Experts of a small language model: 10 layers.
Below are experts of layer 4 (counted from 0) of a mixture-of-experts language model. Rows are named router (the router's row for the expert), gate (a neuron's input weights, with its number), up (a neuron's input weights, with its number) and show model dimensions 0-191. Each number is 200 + 40 x the weight over its row's rms, rounded and kept within 0 to 999.
Before each expert's rows: "mostly gets" lists some tokens that are sent to it at least half of the time. This comes from a sample of Wikipedia text that the model never trained on.

# expert 0
mostly gets: " the", " |", " a", "|", " an", " his"
router,148,200,142,223,135,181,198,173,239,207,198,205,196,233,152,225,185,161,158,212,144,139,183,158,159,211,196,198,222,204,230,167,163,166,249,194,192,160,252,225,211,223,180,249,255,154,172,211,225,184,176,277,187,243,222,175,211,121,181,184,206,243,156,180,188,231,278,214,205,155,216,202,208,217,191,229,236,203,214,193,242,254,209,191,169,254,205,182,292,203,207,175,120,177,238,255,163,214,180,286,278,214,131,168,183,190,189,162,166,203,238,49,189,189,182,109,170,245,211,177,159,224,206,182,238,220,151,270,156,229,171,114,210,298,213,195,260,259,277,183,67,196,233,221,302,156,230,197,222,198,205,189,180,205,194,216,257,212,255,184,215,221,205,183,262,148,187,180,151,262,232,164,167,193,222,239,202,181,227,144,139,138,184,187,221,246,196,131,224,234,224,197
gate5,178,175,189,220,220,137,226,206,258,176,151,203,234,180,171,212,208,173,183,201,127,232,196,183,157,244,146,237,191,181,117,168,178,281,108,145,213,194,213,162,194,196,243,180,170,200,176,199,165,178,166,271,169,202,221,158,244,81,154,256,205,182,217,204,180,273,249,272,253,176,177,259,128,152,181,210,198,171,206,225,196,238,131,158,156,221,201,270,235,177,228,306,254,249,226,298,236,251,186,149,200,240,172,238,218,275,224,190,189,215,249,206,143,186,201,194,200,217,179,195,201,224,206,127,263,170,227,197,261,172,178,174,222,262,241,226,243,275,242,148,210,161,184,166,213,228,176,192,173,162,138,143,173,160,238,242,155,160,160,211,205,105,242,156,225,176,169,189,196,256,281,204,198,215,169,179,123,198,213,205,213,242,187,182,136,224,240,211,238,115,185,221
up5,170,178,238,194,144,192,219,205,196,132,134,177,274,173,190,193,245,254,217,159,205,223,248,217,187,210,193,211,248,143,183,186,211,259,130,203,232,190,248,129,197,236,217,175,197,231,113,209,188,163,227,204,268,194,281,131,241,166,143,222,153,173,192,183,170,211,151,179,243,188,166,189,145,204,190,283,176,125,171,222,163,217,142,220,182,234,290,218,291,209,219,299,135,187,209,277,215,222,169,261,150,227,239,189,274,221,202,166,156,214,211,244,159,175,218,209,180,240,124,196,188,303,207,198,221,237,209,208,258,126,141,214,213,212,198,207,169,203,245,175,152,180,174,145,160,174,194,229,181,96,123,146,208,218,248,209,198,207,212,212,229,179,213,217,185,169,223,189,197,171,257,183,231,241,215,196,105,203,189,228,235,152,113,206,225,232,289,189,187,140,267,196
gate6,221,166,164,187,204,181,219,172,139,172,157,138,210,211,267,230,191,163,175,259,183,193,170,103,293,186,195,154,204,216,218,241,194,99,212,248,203,171,162,220,216,261,169,203,203,184,247,270,240,217,175,193,145,204,194,194,206,172,181,201,191,193,172,246,200,231,256,263,171,218,210,167,217,255,214,242,232,189,204,176,172,230,195,238,161,191,151,138,185,227,232,201,181,189,305,237,193,277,198,162,225,213,177,228,225,222,195,253,173,269,231,198,252,227,212,144,165,191,206,281,130,138,240,160,178,187,176,227,190,211,233,161,235,227,211,281,214,227,92,155,197,248,186,217,203,229,131,182,90,124,245,231,188,227,286,263,225,183,125,222,165,212,194,213,274,230,221,194,173,198,284,233,156,174,202,146,281,212,255,207,195,144,224,208,241,162,140,249,275,198,171,172
up6,224,275,225,208,192,235,202,171,177,158,181,194,201,168,181,150,199,221,151,181,216,276,157,227,239,153,205,155,183,223,179,132,204,239,284,213,119,214,155,200,255,203,225,163,176,227,128,129,222,231,207,224,208,135,233,119,195,142,178,257,305,244,213,129,215,167,221,200,252,246,206,169,236,128,222,193,189,184,205,204,203,205,183,217,241,261,184,277,197,226,196,154,112,210,176,169,199,220,200,149,186,213,208,151,188,224,274,269,157,129,153,254,149,236,227,171,190,182,192,175,175,152,169,158,240,173,186,196,219,198,213,174,160,219,248,131,208,212,216,140,224,180,262,126,228,216,216,136,260,213,195,164,222,113,210,192,215,159,212,160,289,156,216,189,276,176,198,235,176,231,189,231,241,241,282,226,233,193,169,135,157,187,222,106,259,260,264,268,189,187,169,186
gate7,201,176,138,166,220,203,276,167,207,200,181,235,203,249,200,167,266,210,209,151,158,178,192,122,175,213,169,163,200,96,224,209,228,225,176,193,173,128,215,246,208,241,196,112,150,152,200,184,190,169,172,210,213,192,266,214,193,227,175,182,209,269,219,232,172,159,238,217,128,116,204,279,207,234,198,224,280,216,154,208,125,210,218,176,205,216,166,186,175,122,192,172,225,123,171,172,208,195,177,132,225,251,183,191,143,201,253,231,189,170,201,280,150,211,231,135,133,217,268,242,186,198,114,178,207,154,207,174,179,133,252,208,166,241,222,171,207,190,200,208,208,252,205,299,252,161,303,176,206,211,241,192,174,232,166,139,263,182,252,280,203,249,162,207,156,170,254,196,234,225,200,190,185,245,156,179,240,241,223,226,178,202,189,245,157,208,168,197,236,126,273,108
up7,226,181,120,139,207,196,205,259,264,271,194,222,131,232,194,176,268,227,208,154,178,260,180,183,237,167,198,209,178,220,134,145,233,293,243,152,118,167,193,163,187,216,217,157,204,182,201,178,185,200,136,193,186,176,176,186,237,225,238,134,248,262,218,226,163,191,212,264,194,208,257,232,156,208,201,186,171,228,177,250,176,178,279,218,170,186,194,221,88,173,272,221,219,139,189,103,272,202,274,181,136,247,238,172,223,245,264,189,204,211,224,279,250,165,201,200,218,246,212,186,211,179,169,195,291,167,184,196,236,240,212,226,234,239,298,213,182,229,189,208,230,226,207,215,195,180,290,168,125,136,205,208,212,243,230,169,184,148,213,178,232,140,226,239,208,265,245,270,229,229,193,233,212,147,217,247,243,233,222,148,215,141,180,153,122,227,194,224,248,177,208,165
gate8,260,215,208,128,156,200,201,200,143,211,190,171,212,278,184,195,216,156,201,155,174,259,209,192,118,230,129,230,176,213,151,183,235,181,261,208,245,157,231,208,266,289,203,157,233,175,250,237,188,240,194,286,203,215,231,222,222,216,275,166,280,203,255,215,147,218,202,161,191,172,173,174,218,163,144,253,181,229,200,151,218,143,221,271,178,272,205,168,185,181,202,237,174,254,222,223,206,188,237,202,195,200,186,231,229,288,171,175,230,136,202,130,174,209,170,192,293,151,158,215,193,194,190,282,201,164,213,259,126,185,215,217,228,164,156,226,241,197,244,209,208,61,180,195,199,211,136,203,185,230,222,244,215,307,208,132,270,173,177,230,161,182,275,173,219,251,207,248,173,197,159,143,167,232,210,247,214,142,185,207,166,143,170,240,252,150,230,139,206,225,224,162
up8,224,182,227,179,206,183,193,217,185,180,237,228,149,225,216,254,274,143,159,161,174,178,252,116,247,153,196,223,210,178,177,234,210,197,165,220,97,218,166,172,183,200,214,221,211,243,206,214,150,237,253,171,220,170,184,169,150,183,192,188,216,111,185,244,176,161,209,187,262,203,186,246,184,124,254,141,207,193,175,147,192,176,207,176,181,190,155,214,225,214,181,194,203,226,162,249,251,179,229,168,274,220,224,201,131,204,219,178,202,208,273,254,293,207,219,199,187,187,230,206,220,187,176,124,168,193,261,199,120,213,194,207,197,210,213,248,244,209,239,163,118,123,158,233,224,111,225,233,138,317,211,161,110,171,117,214,194,198,189,260,166,328,213,170,215,195,171,231,200,148,238,193,201,214,266,188,168,193,220,195,207,211,174,175,238,160,221,112,212,84,191,122

# expert 1
mostly gets: "son", "ton", " city", "ley", " film", " son"
router,186,251,281,232,257,153,169,211,163,237,175,178,202,176,209,210,221,239,231,189,226,235,197,203,172,176,183,180,195,134,153,210,266,255,217,220,196,217,179,140,198,199,270,161,111,173,195,198,134,283,215,141,209,175,194,255,176,251,205,161,146,146,198,275,272,223,190,166,214,126,186,198,190,125,224,136,224,203,186,229,209,163,201,228,229,137,217,244,167,166,171,165,237,167,120,149,157,235,202,230,246,182,215,118,143,201,257,205,203,171,195,362,231,209,254,209,174,126,273,240,217,165,194,209,269,189,174,126,204,217,193,292,176,143,258,105,214,224,222,196,175,182,174,167,169,169,153,267,197,157,248,224,231,172,208,221,167,216,204,187,141,207,203,206,193,213,179,209,173,164,185,133,249,170,207,177,214,258,198,291,220,250,198,233,189,195,188,214,199,173,137,229
gate5,221,206,162,197,132,176,212,185,255,205,291,213,154,160,179,232,208,98,166,173,161,172,193,209,243,214,210,147,290,180,222,187,288,262,184,202,217,198,237,225,161,242,248,205,199,141,169,217,183,173,218,156,178,140,232,226,166,147,207,225,192,256,243,225,187,223,196,189,207,230,167,232,195,248,242,204,217,225,212,187,215,233,206,218,176,198,198,196,178,256,170,158,202,195,180,116,147,223,173,218,204,161,262,329,245,123,298,282,230,230,170,238,171,176,245,181,224,261,202,206,164,180,192,151,213,181,155,162,224,116,158,187,217,233,233,185,189,238,202,302,151,234,236,172,222,231,179,236,200,218,196,164,201,172,219,160,183,161,240,256,139,221,143,220,166,220,211,253,284,166,297,150,158,182,209,180,196,212,143,256,296,229,205,109,209,156,154,236,260,179,173,212
up5,200,196,133,177,174,155,198,209,226,255,234,172,270,228,233,190,159,178,179,190,138,310,142,241,231,185,194,194,241,224,164,198,134,201,263,265,156,174,180,169,141,207,172,191,182,146,222,202,171,196,162,201,225,214,169,233,180,200,214,225,259,232,306,238,203,232,197,229,164,224,254,200,200,127,191,247,134,228,164,144,248,178,174,248,207,210,266,237,213,243,294,237,226,281,172,144,157,224,164,254,189,189,199,238,217,218,317,262,157,203,204,193,198,204,201,179,179,240,136,138,199,176,209,160,124,138,261,168,190,196,196,237,170,224,164,245,193,200,159,154,104,190,243,137,174,245,194,167,179,181,182,199,204,213,198,237,194,287,213,162,217,108,261,246,166,222,171,169,174,197,190,159,256,194,249,135,199,176,253,235,232,234,194,206,104,136,215,154,195,213,244,203
gate6,229,175,221,176,142,192,155,169,201,223,227,115,252,175,217,190,246,228,189,271,187,202,271,170,191,157,221,148,167,218,183,133,146,185,199,203,244,249,222,197,214,160,276,236,266,126,204,239,176,218,195,231,246,138,225,251,182,181,215,310,127,200,142,262,264,203,261,172,219,210,161,211,148,159,208,151,153,204,202,194,218,177,191,178,176,233,221,221,195,249,269,242,232,214,203,174,294,128,178,170,214,244,235,231,232,192,226,224,223,240,159,218,193,205,249,175,283,262,131,191,301,238,199,219,215,237,240,149,209,206,205,233,207,194,290,256,249,178,169,164,189,151,213,185,228,154,128,178,162,190,210,191,202,263,148,197,219,206,272,188,226,285,305,183,192,127,184,217,200,204,189,171,182,188,197,295,198,162,198,202,266,149,168,209,147,201,250,195,233,154,229,167
up6,233,137,237,194,254,184,130,219,202,158,169,221,186,79,216,185,201,259,174,244,183,261,255,202,204,183,223,200,237,209,220,178,222,209,218,200,205,190,215,191,186,163,219,232,316,223,235,213,176,168,245,190,198,149,185,269,178,131,166,259,198,212,116,175,245,234,190,181,198,127,170,183,187,221,191,206,179,155,172,217,249,142,205,148,217,206,171,163,186,238,170,172,176,166,184,115,279,141,122,135,203,198,237,283,233,209,193,234,243,186,156,241,163,221,209,172,280,283,268,155,219,157,101,184,287,211,241,146,194,174,202,226,225,165,208,191,265,150,212,214,247,120,194,226,228,189,138,238,244,119,180,222,193,158,165,227,181,189,229,158,195,251,250,175,206,145,179,201,168,181,190,123,166,212,218,221,294,226,190,274,219,202,244,231,156,161,229,163,199,217,247,204
gate7,293,158,163,143,279,225,169,212,211,183,210,163,193,151,155,221,212,182,277,127,260,149,278,157,164,186,192,197,133,150,170,155,197,221,230,130,131,173,196,264,184,208,263,163,189,237,184,202,186,185,173,202,189,206,208,163,187,202,190,138,214,226,212,300,201,220,284,161,124,168,241,120,274,274,218,138,229,182,151,203,162,167,174,134,274,203,193,219,176,204,155,178,227,177,241,218,146,222,184,161,164,219,161,187,215,146,205,184,245,262,217,143,289,213,210,223,218,178,180,226,143,206,201,235,215,198,197,218,232,205,151,129,227,187,301,171,170,214,241,187,208,191,168,151,206,157,146,236,152,168,224,262,144,226,165,154,209,122,174,184,196,252,216,146,242,256,139,184,203,208,202,288,207,175,249,245,155,178,171,234,144,194,197,161,262,253,209,200,202,185,174,194
up7,204,157,210,162,185,286,211,251,192,184,216,207,200,172,169,193,213,242,177,139,228,186,220,209,170,267,117,176,194,199,189,243,208,226,208,208,200,286,197,256,178,211,277,210,174,207,188,241,184,257,194,208,174,232,143,208,173,187,158,170,180,188,208,184,219,211,224,160,219,260,260,226,189,234,261,260,208,192,181,259,225,143,228,161,197,216,228,169,139,187,151,173,238,211,231,169,174,114,201,220,311,173,243,162,213,182,236,204,178,201,189,221,192,157,199,167,232,220,187,256,211,170,143,232,198,163,176,144,272,170,244,211,229,245,159,174,146,189,214,254,204,153,137,136,133,203,257,219,214,197,218,133,201,121,214,166,149,201,177,179,129,206,220,219,178,225,238,274,221,156,191,232,178,129,172,246,263,183,290,180,154,210,169,218,315,263,248,270,191,47,145,181
gate8,172,126,222,158,179,129,174,193,263,81,209,148,185,129,178,269,196,181,240,228,202,138,162,173,250,195,176,190,145,217,247,234,152,224,238,269,199,195,219,185,188,165,167,175,147,174,245,175,190,205,210,137,206,196,239,176,217,153,199,183,175,204,195,238,163,255,230,165,210,278,252,132,186,234,279,191,232,234,182,215,178,173,224,133,251,197,218,229,153,240,233,236,186,183,235,215,207,230,193,132,236,197,198,125,230,225,189,190,252,200,257,258,226,227,155,163,181,175,149,232,198,282,204,241,164,168,129,166,251,237,102,181,188,282,203,192,327,186,143,175,206,171,154,227,220,92,244,220,171,190,171,180,180,196,220,235,132,191,111,233,240,181,151,230,203,212,213,215,193,227,205,177,194,234,227,179,190,133,220,260,198,171,184,164,171,277,217,214,252,165,156,256
up8,209,213,232,183,272,179,225,178,157,193,167,230,193,184,187,247,105,187,155,205,198,206,164,257,237,232,244,122,189,146,244,196,242,186,209,139,191,154,214,216,211,189,234,140,206,181,135,146,108,145,223,184,121,263,188,248,172,177,241,223,180,243,225,186,155,262,272,229,265,106,190,179,228,232,208,179,157,216,192,156,230,144,180,166,186,158,145,188,208,211,199,210,131,244,221,273,251,226,264,240,188,185,174,270,210,220,198,158,206,222,189,167,175,235,153,168,142,212,229,204,193,135,236,203,283,221,221,131,198,188,224,241,225,98,226,298,194,202,245,238,132,172,229,223,205,201,236,199,202,167,198,275,158,255,248,218,191,251,161,165,244,156,113,263,234,117,186,196,142,183,272,180,168,184,182,136,121,254,219,183,211,211,206,186,180,191,183,198,244,188,199,209

# expert 2
mostly gets: " F", " N", " M", " b", " p", " C"
router,257,153,196,155,193,255,188,197,190,208,199,205,168,228,216,147,182,261,188,207,262,205,167,205,232,207,124,177,187,275,224,166,184,199,172,209,230,198,167,207,230,249,216,134,193,215,170,219,229,172,212,230,215,219,222,173,255,271,206,249,273,218,187,113,140,197,75,247,265,232,191,211,194,220,179,238,118,206,230,147,146,237,202,209,205,222,205,151,230,235,222,262,243,207,246,238,245,178,230,108,133,232,188,226,299,191,197,220,191,187,259,121,171,187,184,194,214,223,156,195,165,208,163,139,151,210,226,238,245,144,266,143,220,215,134,255,100,134,158,205,284,209,185,212,195,248,257,160,238,236,205,152,203,192,206,185,135,171,129,189,252,217,225,194,152,265,217,150,254,198,203,296,182,168,234,253,242,164,162,152,209,211,187,216,191,174,193,253,187,180,251,152
gate5,184,241,187,174,205,198,237,233,161,196,188,185,173,290,183,241,157,173,150,243,206,136,111,175,244,220,175,177,211,205,165,206,186,195,167,195,321,200,286,259,196,136,176,105,189,180,225,285,236,189,89,175,203,200,164,198,162,234,254,168,268,291,134,223,166,220,271,185,226,207,203,191,190,193,189,168,201,240,140,204,165,150,227,216,228,282,202,127,189,204,180,220,221,114,264,215,220,261,201,241,262,166,223,229,247,239,228,203,183,204,209,160,212,220,172,197,219,150,197,206,197,253,229,172,206,216,152,211,212,154,216,213,231,263,155,177,195,156,99,222,216,249,295,174,171,149,159,210,232,220,261,173,166,258,235,140,246,204,218,201,183,200,206,214,233,204,199,176,268,232,252,200,141,178,204,262,235,198,155,233,233,210,140,205,238,199,208,178,139,184,230,107
up5,215,246,203,75,234,210,234,168,136,192,197,259,213,230,159,187,167,233,183,182,123,111,204,176,208,197,196,244,196,197,207,111,182,216,144,188,201,168,110,155,241,256,245,187,143,224,216,244,282,187,169,225,168,195,163,153,90,187,208,224,272,195,243,224,200,176,207,219,199,143,207,169,195,211,253,163,182,269,257,237,271,190,201,285,200,177,238,146,196,209,189,205,168,165,244,198,158,151,214,214,162,206,215,139,274,170,206,208,173,187,209,143,124,183,174,123,191,109,225,202,220,193,155,265,234,223,201,216,300,197,186,161,183,236,206,202,237,227,179,162,156,213,232,196,99,246,123,204,206,194,206,183,182,173,210,193,139,248,233,187,252,233,200,185,204,213,167,161,222,198,204,245,225,177,249,202,149,235,219,234,243,185,271,109,192,178,124,250,196,224,249,160
gate6,233,189,224,262,218,266,210,182,207,182,193,187,223,193,227,173,160,205,217,131,156,219,223,203,221,205,223,244,137,147,220,171,177,192,215,205,264,190,228,126,195,223,202,226,126,184,235,177,269,248,195,197,144,198,178,162,128,195,124,228,197,212,209,203,189,178,270,214,230,218,214,215,186,284,208,233,128,241,179,180,196,216,269,180,288,209,187,212,168,222,230,198,237,229,171,256,156,119,196,152,151,134,216,196,267,190,240,201,249,166,208,173,217,161,180,136,232,257,211,249,175,242,180,199,97,156,181,206,258,201,220,271,223,249,174,181,169,157,238,189,187,135,202,301,189,150,246,219,195,256,259,182,176,195,204,153,289,166,169,262,212,158,185,254,201,201,197,205,186,290,127,227,217,179,187,129,203,140,140,170,189,284,227,199,238,242,195,206,217,343,208,168
up6,184,153,190,215,186,217,125,213,140,215,213,200,202,158,145,224,128,241,178,231,169,196,204,157,198,249,139,255,168,189,218,228,263,209,216,228,251,185,171,243,160,218,220,194,226,150,182,219,160,195,143,168,165,205,110,237,173,183,228,190,235,227,195,196,180,167,183,151,186,190,220,262,104,180,193,171,221,139,188,217,296,153,138,244,257,254,221,188,195,219,222,224,293,296,226,177,146,209,212,152,252,199,258,163,265,158,223,261,127,249,129,243,254,96,155,238,215,195,243,285,174,112,154,208,121,256,189,208,192,207,212,126,193,217,259,192,208,225,178,148,206,206,222,145,226,161,186,185,276,165,223,163,239,202,223,163,163,184,224,225,152,219,223,179,193,193,251,207,221,202,207,179,195,111,240,261,191,208,194,159,216,128,157,195,227,220,212,178,198,247,142,265
gate7,217,157,206,162,186,222,200,198,199,200,217,133,142,213,199,190,226,185,200,193,182,219,229,229,178,195,148,258,176,200,214,166,157,234,200,130,71,141,241,154,221,224,247,206,154,200,227,138,224,180,261,273,243,124,258,132,173,219,244,218,176,145,194,145,189,191,187,189,187,210,236,202,266,239,112,222,188,181,168,271,228,212,224,233,191,247,193,163,128,191,176,239,253,232,203,194,223,151,221,230,249,276,180,218,178,250,235,104,205,229,209,171,232,281,217,228,232,215,179,200,164,240,161,209,162,174,254,243,192,145,199,169,198,165,182,133,133,206,177,187,167,181,169,203,267,211,268,193,163,196,190,123,276,307,122,223,222,164,172,193,162,159,253,194,243,90,169,162,245,209,189,232,242,232,153,162,218,239,185,208,211,196,204,157,225,158,250,178,142,280,148,188
up7,151,191,173,195,186,239,275,200,254,210,160,181,264,151,237,151,180,192,162,196,245,224,191,191,189,106,58,222,206,112,215,252,166,186,219,187,158,268,334,174,242,159,178,223,168,250,168,185,244,236,242,248,222,167,248,172,217,215,237,236,184,166,242,209,207,182,212,185,244,264,207,229,211,236,206,237,162,143,142,165,207,115,190,187,172,143,194,158,188,145,211,242,170,166,235,168,147,136,174,168,170,305,214,202,243,242,204,221,198,184,223,191,182,160,167,288,200,213,232,121,200,231,130,205,217,183,175,243,161,126,240,212,209,219,173,196,227,195,243,202,206,239,217,168,221,199,233,225,125,134,209,204,158,188,235,195,240,217,148,189,202,235,256,232,235,206,276,303,224,224,222,203,229,218,178,219,187,202,129,169,278,231,191,190,194,206,217,175,143,280,196,197
gate8,225,112,165,200,171,225,189,228,254,186,182,76,126,242,196,200,130,238,211,209,232,171,138,175,210,193,222,135,145,267,202,261,244,246,216,240,184,204,185,191,153,131,234,199,177,179,186,229,162,141,279,204,164,198,162,196,173,219,153,167,189,291,192,208,255,178,155,204,187,226,237,199,193,208,191,192,220,232,193,153,243,188,199,183,182,245,214,190,219,229,172,236,208,194,244,215,301,188,206,223,184,267,169,238,224,158,216,264,142,232,170,222,217,152,288,183,209,146,194,211,157,236,236,174,218,182,219,188,107,215,155,138,166,236,305,119,142,213,192,155,207,182,171,217,217,119,126,182,209,166,149,151,299,241,145,163,174,194,146,239,184,285,238,221,221,206,214,200,223,211,190,248,275,198,183,209,232,242,232,216,132,198,156,233,172,183,231,116,231,172,195,171
up8,188,194,220,178,203,183,213,220,220,189,161,172,211,195,216,140,245,218,159,205,146,119,283,211,236,261,144,164,238,166,213,169,212,163,144,206,228,211,130,222,239,212,138,278,238,184,203,239,181,229,190,220,262,165,177,193,149,197,180,218,201,133,218,254,272,185,236,227,167,204,180,149,193,112,207,153,70,254,167,258,123,251,215,225,212,217,243,188,110,237,188,196,232,256,166,179,241,198,173,167,159,202,176,229,211,275,209,230,194,148,218,352,261,229,145,265,161,240,207,208,192,133,142,197,193,221,236,218,218,158,169,160,236,207,193,270,145,64,228,231,221,183,207,177,200,167,255,162,159,219,226,223,191,207,202,261,221,220,173,169,187,120,250,134,209,203,214,178,180,181,177,190,176,211,223,230,195,231,188,179,139,225,179,182,234,135,226,188,174,219,201,179

# expert 3
mostly gets: "2", "1", "3", "7", "6", "4"
router,212,199,162,184,213,195,274,211,196,119,204,205,235,186,162,245,171,148,215,179,132,207,241,232,197,200,286,229,212,218,183,275,154,181,198,172,177,236,185,187,191,131,128,233,284,238,206,172,168,166,211,143,204,161,113,168,154,163,159,237,194,191,235,171,160,149,280,232,176,295,166,176,229,263,176,154,223,143,176,251,177,168,203,167,176,234,213,213,110,271,204,157,169,217,218,166,272,183,212,135,169,226,226,263,177,174,146,169,235,198,146,202,161,222,189,312,201,211,162,130,201,212,236,233,81,155,222,175,111,175,185,242,220,176,163,265,193,202,160,229,187,232,205,205,112,224,206,192,195,234,143,200,180,200,194,184,244,242,232,227,185,128,160,233,181,199,207,261,194,215,228,201,197,285,204,142,141,203,225,221,226,142,260,163,237,219,241,264,184,200,188,198
gate0,216,129,169,181,123,274,208,209,284,224,233,189,178,174,199,137,181,160,196,169,193,158,260,206,163,295,210,262,146,180,254,269,171,242,197,259,205,212,245,243,217,198,189,192,121,124,148,165,209,209,252,264,201,224,148,151,196,225,190,236,163,201,220,147,223,179,165,208,170,265,234,210,166,215,220,187,182,234,233,230,192,187,227,190,200,176,287,121,202,207,239,245,237,192,205,221,228,176,143,262,192,195,224,207,250,236,116,212,272,199,241,243,196,194,183,228,262,216,219,212,259,271,251,173,210,173,251,252,206,240,157,213,271,239,187,225,200,51,247,250,237,299,165,162,156,161,191,188,221,205,200,190,202,170,238,191,223,95,193,253,260,271,160,203,207,194,236,196,128,226,203,200,187,212,207,186,178,219,234,159,175,200,257,155,148,206,200,218,226,227,192,256
up0,120,113,193,206,129,179,197,198,107,201,196,246,201,237,222,138,94,232,228,213,219,260,216,118,270,175,261,226,190,174,173,210,260,176,130,227,185,202,256,189,196,210,210,234,182,239,168,210,282,250,241,218,197,229,211,187,153,182,101,244,194,224,222,198,59,232,181,210,218,161,223,219,136,214,199,228,248,178,160,239,171,193,194,143,210,134,188,144,200,258,189,233,152,177,180,213,182,263,119,214,228,164,168,233,258,184,246,198,223,219,215,240,186,184,198,232,188,255,219,205,217,191,216,176,208,210,205,153,181,266,228,212,246,157,211,208,280,217,187,223,173,159,152,170,302,184,148,158,264,218,203,210,117,272,227,171,218,188,243,296,227,156,186,214,206,214,171,190,173,182,204,245,223,275,196,161,177,229,224,173,138,186,220,173,238,134,173,192,188,192,246,258
gate1,191,221,121,295,254,228,248,209,229,199,228,232,116,200,243,213,192,257,107,243,216,194,227,155,171,205,197,225,157,200,215,200,141,127,259,167,173,181,169,171,206,299,240,251,183,222,190,58,204,165,181,178,255,200,215,226,176,230,195,183,237,141,219,209,267,232,179,187,203,188,229,256,192,254,167,189,223,182,213,197,180,203,148,239,221,176,242,222,197,211,263,141,139,154,161,182,252,149,197,169,192,219,190,243,200,179,112,233,202,179,207,196,169,266,146,254,189,215,229,270,215,187,150,195,156,161,157,160,149,171,207,180,195,185,156,222,253,195,139,247,151,206,189,144,126,223,168,208,259,201,204,256,169,221,177,174,178,262,234,205,170,218,119,198,255,253,156,185,185,110,201,237,160,244,164,186,186,71,234,169,235,217,259,232,192,233,151,207,221,225,167,229
up1,249,224,182,152,167,221,195,198,253,188,172,242,172,171,159,241,122,195,186,197,172,222,293,182,167,234,173,216,117,239,228,183,141,181,174,209,263,243,249,171,212,195,184,195,177,198,152,208,208,234,243,249,215,166,251,188,228,263,207,180,224,231,200,276,184,129,141,164,171,237,207,205,210,167,219,216,222,204,153,101,215,241,197,300,206,230,209,210,67,222,133,214,180,190,198,152,153,190,210,233,210,213,239,205,139,196,251,180,249,222,175,209,107,240,261,255,190,270,224,203,209,251,153,259,146,156,219,243,159,237,196,156,179,230,228,225,158,266,170,153,153,219,184,221,193,206,171,134,202,240,179,162,203,113,197,205,162,225,218,310,222,204,169,251,222,240,188,213,91,166,244,250,212,170,230,155,186,137,238,192,184,207,180,195,215,206,131,259,226,199,140,260
gate2,161,173,221,248,252,236,221,185,199,142,200,189,176,170,173,178,208,104,152,143,186,176,283,180,177,130,103,272,233,196,291,178,254,169,140,138,247,170,141,204,157,203,243,221,240,247,215,183,199,147,277,172,158,266,174,189,212,237,196,261,213,176,146,165,214,144,256,131,191,218,162,264,204,198,254,184,277,192,224,263,164,182,214,200,154,190,150,200,226,240,248,181,164,168,245,195,174,182,239,185,153,238,235,243,195,183,224,246,226,190,189,165,141,237,193,229,184,176,157,226,219,266,195,207,122,180,247,204,152,204,144,183,171,187,271,204,211,197,250,176,224,160,221,176,184,217,204,227,210,184,225,270,213,239,243,210,284,243,174,270,240,167,194,143,223,157,277,177,192,179,238,187,250,248,122,197,204,96,234,230,202,253,253,155,152,237,214,268,205,183,180,181
up2,168,289,180,198,192,199,216,157,159,182,144,233,224,165,153,149,150,229,227,182,174,194,248,158,216,209,146,275,153,191,250,192,245,287,256,230,161,227,123,194,182,263,249,225,152,227,220,188,202,212,169,143,133,143,166,143,173,247,223,146,218,214,232,204,202,197,210,248,179,225,199,193,181,199,215,228,284,210,218,222,220,236,257,121,189,253,210,243,217,157,177,165,272,219,183,197,233,271,226,246,115,206,185,181,245,213,215,149,186,249,199,149,161,165,124,181,188,237,215,220,253,204,262,279,246,159,214,198,217,194,180,200,208,167,99,138,219,187,209,122,256,150,275,153,261,264,215,194,187,221,189,267,179,243,197,210,215,209,219,246,215,153,123,150,121,215,238,221,99,214,168,136,196,207,143,195,235,132,178,183,162,226,179,237,233,187,188,206,150,226,235,198
gate3,232,237,205,203,159,220,231,210,188,184,211,149,196,202,188,286,191,150,162,140,224,226,222,154,254,190,234,189,235,287,184,197,214,165,196,237,232,187,248,249,168,219,214,213,243,174,168,123,132,184,216,186,194,194,184,149,193,185,175,163,218,256,140,209,147,264,193,154,179,223,240,216,266,234,219,217,238,208,187,193,169,139,186,155,242,195,189,165,202,294,164,89,202,175,159,178,227,231,236,127,233,224,189,234,198,257,290,124,262,171,247,178,185,184,219,235,241,208,170,210,152,293,172,190,115,175,252,157,176,265,245,240,192,262,250,142,235,258,148,265,176,144,229,299,224,217,214,209,192,272,199,193,239,181,221,185,168,234,208,167,229,146,193,284,179,220,185,223,169,226,145,228,172,198,220,196,274,265,175,265,222,241,198,161,199,216,134,134,153,150,177,177
up3,164,162,199,223,310,143,214,187,279,233,273,226,209,107,205,143,239,203,221,205,244,282,221,198,231,135,258,230,216,191,169,179,183,158,153,234,76,282,185,165,227,206,186,247,197,152,181,172,240,184,286,179,204,242,150,192,200,176,161,307,210,236,204,226,210,171,220,210,207,227,209,232,218,213,223,289,185,264,183,252,169,259,264,218,251,249,203,193,292,149,236,192,178,212,162,247,207,215,135,157,252,182,239,180,190,217,232,128,240,190,201,180,159,168,233,168,142,207,154,121,192,255,217,128,179,181,183,210,158,200,168,211,169,230,187,165,162,188,189,205,227,187,171,183,219,248,206,234,110,214,216,208,222,165,180,213,195,273,191,172,211,116,193,221,149,210,227,231,188,202,235,172,233,130,190,235,205,178,296,271,148,225,167,232,180,183,239,239,238,183,222,182